python train.py --num_hidden_layers=8 --hidden_size=128 --n_experts=128 --experts_per_token=8 --d_expert=32 --d_shared_expert=64 --hidden_act="swiglu" --moe_layers=[0, 1, 2, 3, 4, 5, 6, 7] --router_score="softmax" --normalize_top_k=false --routed_scale=1.0 --balance_loss=0.0037 --balance_bias=false --router_logit_norm=1.0 --init_std_router=0.0203 --lr_router=0.00198 --vocab_size=8192 --norm="rmsnorm" --norm_eps=1e-05 --tie_word_embeddings=false --optimizer="cautious_adamw" --learning_rate=0.00292 --beta1=0.9 --beta2=0.99 --max_grad_norm=0.5 --batch_tokens=[65536, 131072] --max_seq_len=1024 --train_tokens=505600000 --max_steps=5544 --dataset="wikipedia_en"
Below are experts of layer 2 (counted from 0) of a mixture-of-experts language model. Rows are named router (the router's row for the expert) and show model dimensions 0-127. Each number is 50 + 10 x the weight over its row's rms, rounded and kept within 0 to 99.
After each expert's rows: a language model's description of what the expert responds to. This comes from a sample of Wikipedia text that the model never trained on.

# expert 51
router:40 39 44 45 48 71 45 37 47 44 75 64 49 48 50 41 52 40 64 42 58 42 61 42 39 45 61 52 57 54 36 41 65 62 73 63 48 38 47 37 40 43 43 59 57 52 62 46 37 53 34 56 51 60 58 51 76 63 61 51 51 52 35 48 52 52 46 45 53 62 51 44 37 58 62 33 55 46 50 56 48 59 60 42 31 37 58 48 50 61 57 49 55 63 54 49 51 55 46 48 56 46 64 44 44 49 47 60 37 57 33 61 73 57 56 43 58 46 44 59 58 49 61 67 36 28 35 31
Suffixes and connectors

# expert 19
router:54 34 61 51 46 50 61 62 44 66 68 30 55 39 54 52 39 53 44 58 57 59 44 37 51 56 52 47 35 54 41 43 48 59 43 38 54 47 44 52 51 55 43 65 50 49 48 46 35 73 43 40 47 18 42 49 45 67 58 43 39 61 65 36 68 55 42 59 44 41 60 41 50 56 50 63 62 44 56 44 64 49 45 37 42 48 67 63 46 55 52 51 39 30 61 38 52 57 68 30 54 47 32 60 35 39 55 58 47 39 35 35 49 46 53 56 62 50 45 42 69 38 46 60 46 49 52 51
Headings and spacing tokens

# expert 5
router:34 38 61 42 51 53 64 31 41 47 42 50 45 57 26 49 59 59 62 48 51 48 42 48 37 39 56 49 57 35 63 25 52 58 53 53 40 62 55 37 64 48 64 40 35 47 39 57 62 61 44 44 43 55 48 43 57 54 61 55 50 57 34 38 52 46 34 43 68 53 48 51 66 55 65 37 59 38 55 67 37 52 44 64 57 59 61 51 62 48 63 40 49 54 38 45 47 61 32 50 70 47 57 51 62 39 36 47 58 44 63 49 43 39 41 55 41 55 59 51 47 41 46 72 66 44 42 34
Name-ending word pieces

# expert 2
router:61 64 54 35 49 53 48 50 33 43 43 40 43 39 70 32 51 53 59 42 37 65 43 55 53 52 22 64 52 27 57 62 46 46 47 50 57 43 36 48 58 57 43 52 66 47 65 55 50 62 39 56 39 41 47 52 36 33 40 57 45 32 55 46 64 49 62 44 49 41 49 33 51 59 62 55 51 38 52 30 48 70 57 58 56 42 53 54 55 55 47 45 48 26 62 41 49 56 38 43 48 51 45 62 56 47 41 41 41 59 46 42 64 51 47 48 58 62 61 63 38 38 44 45 64 35 52 27
Capitalized word-initial pieces

# expert 59
router:59 40 63 42 53 46 61 64 54 66 42 65 56 36 57 42 49 61 44 55 47 38 52 46 45 62 34 62 63 57 50 42 49 55 76 48 53 33 29 48 47 51 36 54 47 61 77 54 55 39 65 48 60 69 54 55 43 45 49 56 58 48 42 52 47 32 35 37 53 44 32 49 36 54 62 58 35 58 37 31 54 47 55 44 49 29 44 46 54 51 62 53 53 45 65 50 43 55 43 34 55 55 57 48 33 34 46 58 59 57 45 40 66 55 44 65 43 53 66 48 35 58 41 41 46 41 46 61
S pieces and close

# expert 11
router:58 53 64 33 44 55 48 52 42 70 49 38 48 67 43 51 45 54 35 53 46 70 47 56 63 53 42 23 57 36 54 53 36 52 62 50 54 39 53 67 43 57 40 48 37 63 58 40 59 63 44 43 42 53 52 44 43 42 63 64 47 63 57 52 53 44 55 48 51 31 53 48 51 45 35 59 54 48 40 43 64 47 51 50 41 64 66 62 51 73 42 48 34 40 45 57 55 28 34 36 59 35 33 53 55 40 51 34 43 47 43 43 45 50 50 52 61 58 71 56 56 44 48 34 62 60 35 62
Years, initials, headings

# expert 17
router:42 45 42 38 53 48 49 35 72 40 28 48 47 51 41 50 66 41 54 53 45 28 36 50 58 48 56 42 56 45 56 46 46 44 50 42 45 39 48 38 50 57 53 39 50 46 72 31 60 33 50 52 52 51 58 80 58 58 36 39 54 44 48 50 45 42 38 59 47 45 49 45 54 45 61 38 27 37 58 27 52 43 55 61 33 48 58 52 57 55 58 43 57 60 42 59 59 54 45 67 36 51 65 42 56 56 34 49 39 42 43 51 48 42 69 28 44 68 46 65 46 40 45 65 49 52 62 56
Mid-word vowel pieces

# expert 23
router:42 45 48 60 49 61 50 56 57 35 47 48 36 46 49 53 44 51 50 51 51 53 68 51 40 68 44 42 39 45 40 19 68 50 53 65 34 46 33 50 54 52 42 34 49 49 52 46 50 61 44 47 65 47 44 46 55 66 35 47 46 60 35 54 71 48 51 50 31 61 54 38 51 63 65 44 37 48 53 44 44 46 50 54 59 38 52 37 54 51 59 60 58 63 62 67 63 50 29 72 53 39 61 43 40 28 50 50 58 49 32 44 30 46 51 65 57 48 61 60 50 47 61 69 56 43 42 50
Names, months, table cells

# expert 61
router:63 60 68 40 39 41 38 40 39 58 48 43 36 65 65 63 58 37 39 43 59 46 57 48 45 45 46 49 66 58 45 46 59 63 36 56 35 49 45 65 47 37 59 54 45 53 41 49 53 36 51 53 52 55 47 38 46 52 49 65 52 35 29 44 57 35 48 52 74 37 64 67 65 48 68 33 46 47 70 48 51 40 37 46 41 48 57 47 59 56 55 62 53 59 49 45 51 43 43 40 46 49 50 55 65 60 49 45 61 32 57 69 33 55 26 38 52 44 57 65 53 53 35 56 59 39 50 45
Name-ending syllables

# expert 10
router:58 68 60 47 41 44 53 66 39 47 41 61 54 57 66 35 72 44 34 50 57 43 61 45 58 59 58 41 69 47 44 46 56 45 58 36 39 35 28 50 39 50 57 55 52 43 57 56 28 50 51 58 63 37 40 48 56 73 56 50 63 33 44 50 55 49 43 48 41 32 65 54 61 65 65 70 49 52 60 35 49 44 67 59 32 40 36 62 31 36 48 52 48 56 44 63 40 46 50 43 44 46 62 55 43 33 54 58 45 55 48 42 67 49 60 49 46 48 49 59 42 49 51 51 57 44 50 64
Word-initial capital fragments

# expert 50
router:67 55 62 51 54 48 42 34 40 57 63 61 44 66 47 44 63 52 48 67 59 52 56 40 45 53 58 54 59 62 56 33 37 47 52 48 51 39 58 57 25 47 61 51 67 39 64 29 59 50 46 33 58 51 44 49 52 59 53 49 55 62 55 30 30 36 47 52 33 49 47 56 35 46 45 57 65 47 59 45 41 52 35 61 51 52 58 56 40 60 61 42 52 34 42 45 39 50 46 47 70 59 58 42 64 45 64 54 50 61 36 69 57 61 56 37 65 49 48 37 66 41 45 67 58 40 63 49
The and foreign pieces

# expert 14
router:53 39 53 60 49 69 32 66 59 53 61 39 32 65 45 48 36 55 54 49 50 58 61 63 25 32 43 59 41 60 73 65 54 41 53 43 40 58 66 36 45 53 59 47 56 40 31 51 49 41 61 49 46 58 69 51 46 46 69 53 50 40 53 49 47 55 40 46 54 41 50 51 44 42 45 42 48 55 57 41 58 47 66 52 60 43 39 50 51 40 54 60 38 58 61 46 37 45 56 56 68 45 47 59 39 34 34 33 59 40 38 41 64 55 71 41 60 66 45 55 59 37 52 52 41 41 48 63
Verb/preposition after determiners

# expert 29
router:37 71 34 49 58 57 57 48 34 48 54 51 45 46 36 53 43 65 69 54 53 42 67 46 41 47 59 61 45 58 32 38 59 61 49 72 48 45 59 46 50 45 49 51 42 76 40 49 47 41 63 44 55 54 57 66 56 59 56 45 44 40 41 36 47 47 60 51 62 53 48 37 39 65 31 37 44 50 44 37 48 47 54 47 55 55 61 30 50 49 37 45 57 67 49 49 53 43 59 55 76 45 42 50 54 61 50 58 40 54 56 60 39 60 73 70 39 33 59 56 49 40 59 49 59 63 40 41
Verb and adjective suffixes

# expert 60
router:47 45 56 68 42 68 56 63 46 40 33 58 74 52 39 34 38 57 48 73 48 40 49 39 55 52 34 55 37 50 60 54 51 56 43 71 46 53 60 56 51 44 51 55 47 69 55 48 55 57 51 48 65 26 51 60 40 75 48 42 56 52 55 61 41 51 38 37 61 60 49 52 39 34 46 60 47 47 61 37 32 53 46 44 58 40 52 47 50 32 46 59 62 36 37 53 46 39 66 54 41 47 31 54 49 68 54 44 52 40 59 53 50 42 47 64 51 49 48 28 48 52 46 56 58 54 31 60
The article and units

# expert 42
router:59 52 31 59 48 48 47 68 60 31 52 45 39 46 38 49 46 51 40 53 69 53 43 53 46 53 52 46 41 52 52 50 63 44 33 62 48 39 60 41 57 56 39 78 38 65 36 53 54 39 54 45 57 65 59 46 42 47 49 47 54 41 58 65 49 52 49 56 42 61 45 66 31 54 49 66 57 33 36 35 83 77 44 52 40 52 45 39 56 45 49 51 45 36 43 51 59 57 53 41 55 42 49 58 51 34 62 48 43 46 28 50 31 52 42 54 46 49 42 49 70 59 51 52 57 38 46 51
Verbs after subjects, list punctuation

# expert 33
router:64 56 30 52 48 53 39 53 45 39 38 52 39 51 58 54 64 58 58 40 53 28 67 57 44 60 54 36 63 52 41 69 45 42 49 50 46 65 43 52 45 60 52 54 45 44 57 45 48 61 53 53 42 63 76 46 55 36 45 69 51 35 42 62 57 50 32 42 61 48 46 49 53 56 58 37 51 60 55 65 59 37 68 55 45 40 38 54 38 57 37 53 31 54 61 58 33 71 42 54 33 45 32 51 54 48 35 51 65 49 49 53 51 41 51 41 52 34 49 48 43 63 51 45 43 25 40 46
Stand, parentheses, syllables

# expert 63
router:52 55 36 71 72 54 62 66 69 42 38 50 64 55 64 41 57 30 49 54 58 22 53 60 52 42 41 65 67 58 35 56 61 41 46 58 55 45 64 53 47 72 55 33 43 42 30 54 54 45 59 43 62 67 51 52 44 56 64 48 53 41 50 63 39 70 32 41 67 36 49 53 57 53 49 60 31 53 46 46 43 43 59 50 36 48 39 61 48 42 47 51 57 61 49 43 44 48 42 42 52 61 59 51 61 38 61 51 60 29 51 53 63 45 48 51 47 56 54 56 54 46 42 58 58 36 44 51
Place-name openings, syllables

# expert 18
router:54 44 46 48 46 33 56 36 69 35 64 60 41 21 38 55 58 63 65 48 37 55 57 48 40 43 42 52 62 62 36 59 62 60 60 41 49 44 39 53 53 66 36 47 35 42 45 55 58 49 49 50 53 62 49 66 63 44 44 55 46 65 57 64 59 60 54 59 33 69 47 39 29 53 60 55 38 41 50 55 70 63 51 43 54 73 53 46 41 42 52 52 47 54 46 33 63 57 43 57 37 42 57 62 57 63 63 52 54 65 56 56 37 48 38 59 47 36 47 53 46 57 47 60 50 45 36 50
Connectives and subject pronouns

# expert 49
router:41 60 43 58 48 63 40 56 45 55 35 46 42 41 52 47 51 52 54 50 66 36 46 41 58 57 54 40 55 31 42 39 45 49 53 50 63 51 44 54 49 59 61 43 42 63 48 58 24 39 46 38 41 40 42 59 26 62 56 43 76 55 68 65 59 41 31 41 61 41 71 37 54 46 42 47 46 44 54 55 55 51 62 68 39 44 47 46 46 64 54 52 55 47 46 64 32 51 47 51 63 38 69 67 62 42 47 50 63 63 54 55 53 47 63 47 52 38 49 51 45 37 55 64 60 69 64 48
Year and number digits

# expert 62
router:58 60 50 41 53 56 61 64 59 43 59 71 39 65 47 58 63 49 53 46 39 44 58 49 58 62 55 37 44 46 46 39 31 41 50 43 57 51 39 69 44 44 55 41 54 48 61 46 39 45 50 57 60 63 48 25 37 62 46 72 59 59 45 39 47 48 48 58 47 52 53 46 73 45 63 43 52 28 29 25 40 52 39 55 41 45 49 56 58 64 67 47 61 37 58 50 66 45 45 45 54 30 57 60 38 53 55 57 35 38 56 49 44 51 69 61 46 52 40 49 51 52 57 55 58 63 59 68
Word endings, years, quotes

# expert 36
router:59 45 26 37 45 43 53 30 44 41 65 59 45 48 48 35 35 39 31 52 54 47 35 55 37 49 52 49 52 58 71 50 44 48 48 43 45 74 51 59 39 47 45 38 25 42 45 36 65 41 44 58 56 50 60 56 41 48 54 49 59 48 64 52 50 37 50 69 47 37 42 52 60 29 44 67 47 59 39 51 52 50 40 43 59 35 44 56 51 42 54 41 51 67 54 40 48 38 40 49 51 45 50 34 55 61 63 47 67 44 47 77 41 56 52 65 36 47 38 37 43 40 48 40 44 49 54 41
Table spaces and Career rows

# expert 15
router:42 34 46 61 56 45 56 54 79 37 58 59 50 28 39 40 47 71 64 49 52 48 53 43 29 51 57 64 66 53 55 65 58 49 53 38 60 55 49 44 56 49 46 39 46 65 39 52 52 48 76 52 56 69 46 61 52 52 44 48 49 54 47 54 65 56 44 39 55 71 38 38 41 52 57 28 49 43 45 50 41 53 64 33 58 56 47 20 55 44 61 45 56 41 62 63 34 52 59 62 47 37 56 50 50 62 60 34 51 53 59 55 53 47 64 58 53 41 46 56 44 41 43 67 46 44 55 46
Adverbs and auxiliaries